config.toml
d_expert = 160
balance_loss = 0.00533
lr_router = 0.00175
grad_clip = 1.0
dataset = "wikipedia_en"
Below are experts of layer 2 (counted from 0) of a mixture-of-experts language model. Rows are named router (the router's row for the expert), down (a neuron's output weights, with its number) and show model dimensions 0-255. Each number is 500 + 50 x the weight over its row's rms, rounded and kept within 0 to 999. Numbers have three digits each.
Before each expert's rows: "comes before" lists some tokens at least twice as common just after its tokens as in all text. This comes from a sample of Wikipedia text that the model never trained on. Tokens count by the router's weight.

# expert 4
comes before: "-", "|", "==", "The", "===", "In"
router:581502446509454501528398456506490513461450578493501476505531480341533457444439481411565499469487456519527509503497475495410455493487560563531483558486439550507517558506497500515602494439370391515443499512515543557588674532518590504495468530479537531517479553488563521493552471573496506483492504553475435476483533588484489468545496495503480543554463512603522468450464454490547467479524453489391448609521553458493480516539477597413519402507438515498442522545470553521394421535496556562470482507569379349501498571519502586542449537505575484439532494443493479545597515459518525533429572555454509504391502492491469532451483483509465455480469485410531587575460388525504562462416553525465562398500442453516466534577532555492465537531452490405473459517451548472465470496489544
down1:541516445509513480451483507525486547409560466614462468532619531515547534570397486543451552455518518464446444513498533576522488531412466482474477498482498598531580546560598585520504582511501547494497549562547522458583620497505573571505500449520430565550589385522497587492489485475460513537423382552414540476445481550419425511543501502501520475495503517570498530520480510529480524536518522494428434504469552530464505538471540523450494501508456413496591506506537476475506456433534556532494441395415461492503496566499490599469492456484514561504492402517449543368458523521502456530526524512447473420516480490412488453458547544392531480512564483486504542336423452434533526378490475480581521530467417538535501500504508507455496465437538412544494473529609496378555522497388470
down2:466463439488449502530470502451490534519513590527518511556559380540562478426539574427587524488518458541502440466521502416436572538530578367570531428475452515417505520453465527522534473493467521602484442492419494501654467481447591415406485554542506454545545515489424592521504569521508527507447476450463591519464447476565464441455568529505541488457484511617406549523457461551528443483482480531442566522499498537426425462525495583466527490649501439453484505491511431497520516497530473492536510530522505456519467467528455474468506506495571461491461523419554507554492489575505487542473528543475583476519502449542511423562586578544546479374468498600446524539407538559474612493474593504571521481547461457560561459554468559569558468476537434437621469509566504460437533554472489
down3:499494514473434503479431405461550642466537632518540551445474538458564510402628512502605400472468539497480527510560554485442507442462499544473434488577480491539520539555444502517460463490482530467554536454580589479610522488489411570387545498514454484482452498478480547560488498486501489504533566455449456567531462464531485411529441548542468481429531467437434551529507456469542594419480507528462577509587490421529453505470475571538447504610569585394500550482450536488542495497427535480473501530512499409565432422516473508547427456484476469511515576556611543530427524539515538463515448521562510475428497380445479490454584582456523499487513484508523463454427532434431582438457411545563435569531500493490527472462497491508414415472452425498462538526504538480453510528449408
down4:595523582514436477518502525514488457548513457542517552541470491473559560434602517528462452498580544505421602472481478472398534529487452478560550473589516444526443497476443574469468565453583448518493598461479498496530466430495566494438496422498599569548504505525502501447531546558515474532452561372436512568525520437527516502536472500562561497587587547413497638470416566501617438497515423462452493536547448498457471529521556537518446570418555459488431515459453626504456541518488507484444553398490518481541560590476522478603530545375517466499538446478490523506432495484469557499436514590383477483517536452385489543566502586511429493487485536504487510509499470500494490468544461502471527443467583505477567510513587467388541490554461487457448464496574546547439482429532596
down5:506532473495533547455491476522481606526426475425542455530429504504469488559540631506494519447551482556496450515529497568523542481597429483482493444415447470507527507570573538540509460559545526519520595520468563524469606560442523452475505534501573474539499575554426502574530484495482464471360590464478513484501506548475438524450466539519444550545491558513535486572411524442348450488629506561562467423486412543472565516544513502536503525496501437458533548505503579555632590467450488501443577524484517551535522488633454545471484368492503456498519449482429464395498550499434396457478553507471528486530545619521496612513511428467486464538448483604535405417530482450464536452453500429536492455493492549506575489432514489555496558515574487565481539534515478436563470500534534
down6:539479504408528515513579357569627552564489414439495452545576482461547484600541517498427436457514546510519502387541539465518449491503491549472487502454515463467461505474566515505411479523489473543472523485405482509594515555512500405447563563457513570487552561412542511519532579547501479523428479488422483461527502422414482588527519494460439567489594465483450557472492480355549492402580575443479583502564512485497576448456438528459418471433371516504490580446573492521509470551525472461522457440484503473495535506509492552451526436554489517442477563508473547567468558437480478586537580544493512572417491546557513467486543586433555479438549421441445446540519481587476494440463406447381513434532475504491414482538527536496486495407526507499509565518530452501575526480545507
down7:472583424416545486449469476610466494581491457511488589486448476464486614426536480545519529510477539511501489555503467502552543562439441417492443444529549583602496519505460552513467446451403519445541516526476373528420534578522547511453470522543480583494605527521453478479535524531513540562525550505577525436412472393549499522557508534614466539499409541568477534560500600469449404507508536532524527527482394501526459492561529441613503526512528484507446497502529503494498525424534486490444520507465474535557428448530607499410532589550506486446540483469381471535509488451455465554515477492462556561562526466523509486484407509515605493543541498473561447562547544523532457596502587451538570520553494459421480459448541473447439460521529552436372606494492501523502618440434505
down8:482457465535509467504561464436456641507481529451526496419445535476476508530575504426589465441445482511443493499535551518481560570541394452508442551480479484461481495493516566492398439493454540507502464568514522500522552471552515517450556455483494519443499533472502551466421486548559594427436528515527484494477481505456477519518520376532508430487407427479501443581567492500492503508610573515448532479511446543550517630457555540578550582518535482477401523470544552452552561421423513519482567511570447415508562507497486538475466392501403448520575481536532459485521520455444499468497477486464463524474548484644453502418420453414415417478466499564556496498595406474469598553454587455531558451524519582558580493414511398551606492465502410503526552538513470466470442459460461

# expert 3
comes before: " the", "|", "-", ":", " a", " his"
router:502546550533480530480531511467542496532364455508418541561437504457474544470543540469487521459535471451484542526480537439550526483444496457539473611499493484415484527572615469466431564503630611456589501417470510556537352544496615498478536552393449529550525463449517467464495509457478502525411500549408491544524523396427508456533469548495564539492596506478529344426473497481478521473398497475523538509576495499500492534568477455452552546558492374463522475491480479540531561550437491466583449516521515581481476552547507520535455499518445456505566457548452527509535511542469418422475536485522520461437525509530431491571458511442535477576557513493438434462544509542491522515550414418513545547438508485579437470581531542440455621477507521599451497400466545557473469542477598
down12:470579551487463476345380471470493527512481541438442478567522546558470589485517526479520513564468509530514534393485560507459495430486426596594435547563525448428460577482500446504545487467475516452532424477488500539463509464511376475532440492497523446539528507594499452566475597512455565521498520449467475458453453471657570502491555470514489557515509532554440520447550577480375439447560708556527465544588525542479498463528510558484536483507498580458419514521490483511470476482449503418433478526574529521477474550551444623523462463448439534470571428426534505484456519567477494477478459502487512486482505511546544455614527556493475538482555505518561518617488565597524482474551483473535537491426519518569449513468510559413512455504491504476489643467481532527510579535509499
down13:454446490517473460464535575532452416525507516429371507408442430466517435537460468511525446530543483566462404462508469483558501480477471475478513506458373579479488401505385541544545470482535514485525587446497412516431476510546448546516435516490483451485490485490562427453523492553440400566540574541529536557599467597482423499535538550516402531511480443538476508473574565468486497575517589444533520505554565513452521526591526474460519441541498571490572501346526484479448497420503477557468536429593509542535464449530512566461439488502431559536501417505520495522602488550480500511524454481540530412500491572650480398555488563563438492478483483476573496547453565563494608502603469527495470424426457427535484438483494544491504465563517508522461524505489490462390582530440542
down14:538520428515539545431505567513457541535536564469496556493406509568518433493539507507443630545486555476481473450496556532576418515514519533451531527553513449516459459541474473612541527487481464517487471415472482554409450531533460555577513532496512547453511529585501558522510495436419444501468510462533618541509537450450493544511394503502500448547537483492538517582411538442462462378523492468443514571474427503525439517485481548487612502585454546410440505537478521469494520543448561616442436503451581595502393655565518548437458526493455453454449501445478535455503467523504550434518497523451549479486419501557431491553477550494584544532485520497489516412606454525511413470581529468511429474506534517553515384580424453453563411536474566488523494495501383474588513595485473
down15:455512584551512488489437472589452373538548544519511527553416401486522490480452497479527465468592451449555514528454468548410499515551551469538444390555455466518476508492534583561489519458536442525426614498564581472545543475412568470368587562531544542537589508548523567594502486527477470360471466491532435527512498474417480480518530509562522466457532498508516510452494469508471543465582490433512663459484414472420460547549455489488452444536542480526539492553418531576503482424540417413522437410448516422424461524516423524485523541491529350544570516419472490533438474521537496484470546490603573495470415495474522516450496495436568544499467429479510495577522492493498543495444498457517511528558598414488488547444541471479464462441477467512436544489485508485428480495533403
down16:522520519464531470443474507410476453510492485463469469549418467505446534466475467452513473427557511510501569501448528411533500507446523446506585537517578513499475532524488594563501675445513465456536533422529522490476490530485486505464422496545532556556615485561532529519525545437565522553410521538495429576446560483493462466580489505601450540600524477497522391477504528482491477593510577413511550474418460351528525475510569464533506537470530509494512443494462441474505504512586502410511471451483513439543508438436491529621609469506399516415519480570461476527513444449480411607570526493461571541541592565410446501570448522406465577559604552452590481432475448547585481571485520470529492475518509488504435469433480437547453501540491513607463484422541455493468498441506459
down17:624514514557451362459457448501478442482537493473646522384367530428449586488457440531558551505568520526462532450476553480442603545456496463444564455491462437533501453505515480436582550503560436492496462468494498462431470456574576506477518488544477485519438523542461516508465415475512500608398486513500579440478539584432461562554413460581514498447553463480463432462455471537475545477501422555511423520503507490490514527527588543421569511444470567529496420497510558532522534480465555453520572464536545430423530486577551484480460434477488527504613517525440540431516510477451487526435477440466461587541503616516562499464536488472459472574461503387499466458534450607591429624519529520535504507497427448505502546492490530573490493590495566503483471497441486441548579544523500
down18:494479461474548496566468512554547594502380450535557595518437483429507551592564475436541553553548552506504489458485593422457504543535464453494529606553438434375483490539579522457492495472512520536645449464589505516564447527454507508526490499443483536529463505536394530511578495473455530507559427475485455430510499484491470558567582486513501607398510497385561451486523522482499528472458507475505569419509490493496431427555497461450538443588415478480438460423528532380485527479463474568482554519521561506411516529497498528526436580506471525473500491578529485442519486449502453475479522463503527411593490336514517458518511619444474487585645515532556450451509461537475554552486420523563502502553464453515528492507494484599454464510428441510474461513537437515499422585557480
down19:542386446527560427551525451594516631538479512516636493453489464479573549506490416505439537523516489542504459452510483441435434534523620501537551472416556514575440562513424399464490425513446471625450441495523426437482530426497465525532486357478535430484530531422544479557440436436456451538534464493502447516509500557442423469445564457549482554458554487579438626524439477514442549487482481499511475426466572462500412513525552542489554403467522541489455580515577480498456494484496583483545503535476529491466473500502564493534479474366614497487462460411475538497502520539458521417439437422521478510545546410480483411522505447470518475424449498486556492493462455557559501495500418561431448522420447563439575602511514512497484479524467558549528477459493480497454510545447487

# expert 8
comes before: " ", " —", "k", "y", "el", "z"
router:382493405446540470476481592543508498505523471560558515531534522563452480513521529511491467470505532521506559482488427549504557457495510518443541497563466528446532468438487469428379466427472529416505487515479526469447470497499567544599471463453486452575480591486447503538447577478559544485511522442604434530542489413465539661562494466494447424400498547455497540581547404490417439424535386446542600451445520491378432449628563495532457563525533476441464515510614473496457510483528527540485471480552530492530530483427524462476427513501487495503387385509543429517518542522564448467468528498488454448551463487473499513499541535520468504479535499550470441482476555398508493579496523532485579464610500485577430468468543564600516445523576397521498514545521411590561540453468488
down1:467568507494555504459497496482455516552566549522494633535551479471540420488510502484520512521560476415505477507615465389501513460566463467506489530547433521509507522482450520493492455551484522404511447450508550481510492488490568435513520547414512521501521555429443389428453450453510575532500486498488467584510466558542472492622440484473499438515490493527556408468484443489558420461562481502530489543395567588520578481454538440608579505435497538546499372475502413468486528454479512417486493498518469394373622505502483442583521522514425500577597449472536446524606560480553567536496494509582512414525540614517533415377459480483553577556470407484531608509484451523516464558525496525532445473507503549512467549545516425429542524505462441427451514535516429515434530467452454
down2:480563470514471448526473535548551428500587587509502476450513411508456503497530522488453447480491409578535439466513542424554510448495491506500481453425535564473559533385414445438462511636512535585483484571555471526508378470580444412559559552508474571553568406407450529518515532567509495492549502489506368530435553466460464507480538444475516477533551434404568427487484580549586502528467464523559399377564486515488548465448465495507515496576459670498474574480546457589511531537512469493545509473472546474420564401500457470494583468505502464501471428483526452454489428555504528481610548519421418570600468462499514452452448548556438463493497472551446457456539524486519497533559514524485414440516536573546501486537503509544424598543559501493502477507499527474503463519573499
down3:543430468494481536558473476542576596424534545555539483483445574540418455564575507605530476447509459476472505581431515525537455471564493581518539428470593475536577444422476471562503501562563522517562504546515497564465476426581444580524559561530473507505465445537448559513527519500453462455433566537461502587512541506523511567494494547530535529568418442451511423544500526504448445394552458521509572514452457556568414618587516501499535502534498480518458463536486572477404495524520385481454488521559545528506526582481479484545461505408523474451578434551473559596550523481589514470529502452496563555511484621506448467409520525465408445479455502498473519504602560482519514525438452491384406500543428403566538480526565481429496534463415463445403442479497506614466519535499458
down4:478528456559427520473476450494525561481465486474522475527524503558371561407447446544398564432479524575552464522486505448482538427554532558550471474522491545536509474524480437496460475533576435460481456452562478437541454560570482471485484423512486501478485460496478484453466377419525469424467469521522542562502569506451508541396507498575553525596405461476393489550529542595497542421463459485449500494547521472502527526522462540465443389566465443531479464479482514438511490486406472443520470526518582554368470490490535456487508544519529495469467527539567522499518462484416566416526487546440586459465539545486669411532382563544505662610453525488485468392441531569485549460529433461610532536496535477456500481589481444519563503462510522481572512514554522532487510557561563
down5:513536429533493498490497515389530506442500548388513540526520591498400460469499587547526542453571494587581540513546474528544555465544546457479559563543537513488525531511476505506463527493516541545474638494421504547548428492526544433477526538483492498570553622474510549605490580571520528496453556461469485476517590547536496518424553520555539450505533466471461605533424487473519387486537468422450331539507419467515476423532527505408489513463494506516543476505418465568406504445555554576574429468552487474574585419511480541538595494552478415524520513477602432576538461517487457463459463499541520532449408473538516487400510493444513453592499468528418459467522441502472460570556514461542524461456473422491528521543388561513481566602453496520527486500477417496473511454428419
down6:487460442430525497533514463497532364420459400526528495514375556483527472552422546474534554617526509584482485529535527485500397469424558400450435493567457506417463548450513538397521485464454539518523514506423540380618539443456537498553590452493468471490463495450455453486426463388494450456529492441481519513433429450460489510514453454451552429491524470526479448488497410460486566573454457445443492541426515554557539457604546562414478585535445525525605501525468577502396569551536545428473590459471555505551491486537527576444537566490512496462531561517522510494542557486546442545434438513487493546480446474538414440499487477524431422505572507470478537422460538519543523529548507565514560489489542463572467442514589541489593453497496483503515515521502526496503577625459425
down7:461552470511502586426457513519520539515373470562564548440552456493560502589549567493489395529486554522510566519381510550482483463466562487448485657551560445530562468601535568407584478408465502489536571467455553558485540483535586357506483482474500648475467509495499445526523450512493562478511437572455508515532525489508502476339551467495462579530507521488484452522461426549510500476440455505488454466417533514514451436511492454446526497493567488489514535514526465507542501463625455533458444501527490418517544481455537498578530567431526543486561588440466503579547449542558537545385491471487401533502565497490527494509526447450428412475476571479512460504536471491512410581597545595506520608504480592483450467537509447535437486549497454547530499522596459492498496494528463
down8:541423545485479490527476481513529450577532474523431535493380580374532527577539427487528439500451549396502466488517526508412515401491549548507574465554466532510522475454480556449522524587443532528530470615482468514545487463392417509589547374518518503460487490525513385440508495534481482311495567496464541514479499459606492514479493513540485477525472477469530583477469502553457424503563474538448531492420557552552509483477470524557528416497517497447438485486483547521585474620459516447520548463538532547504524466518446533460564486536573588428442503437412525459522496411419550476394424546590563600491464567477482550547476477422434513566535526511472606491511514478474553490478519488518531570480519388524519572424532577509517492537432512578514478528409568553529502518486514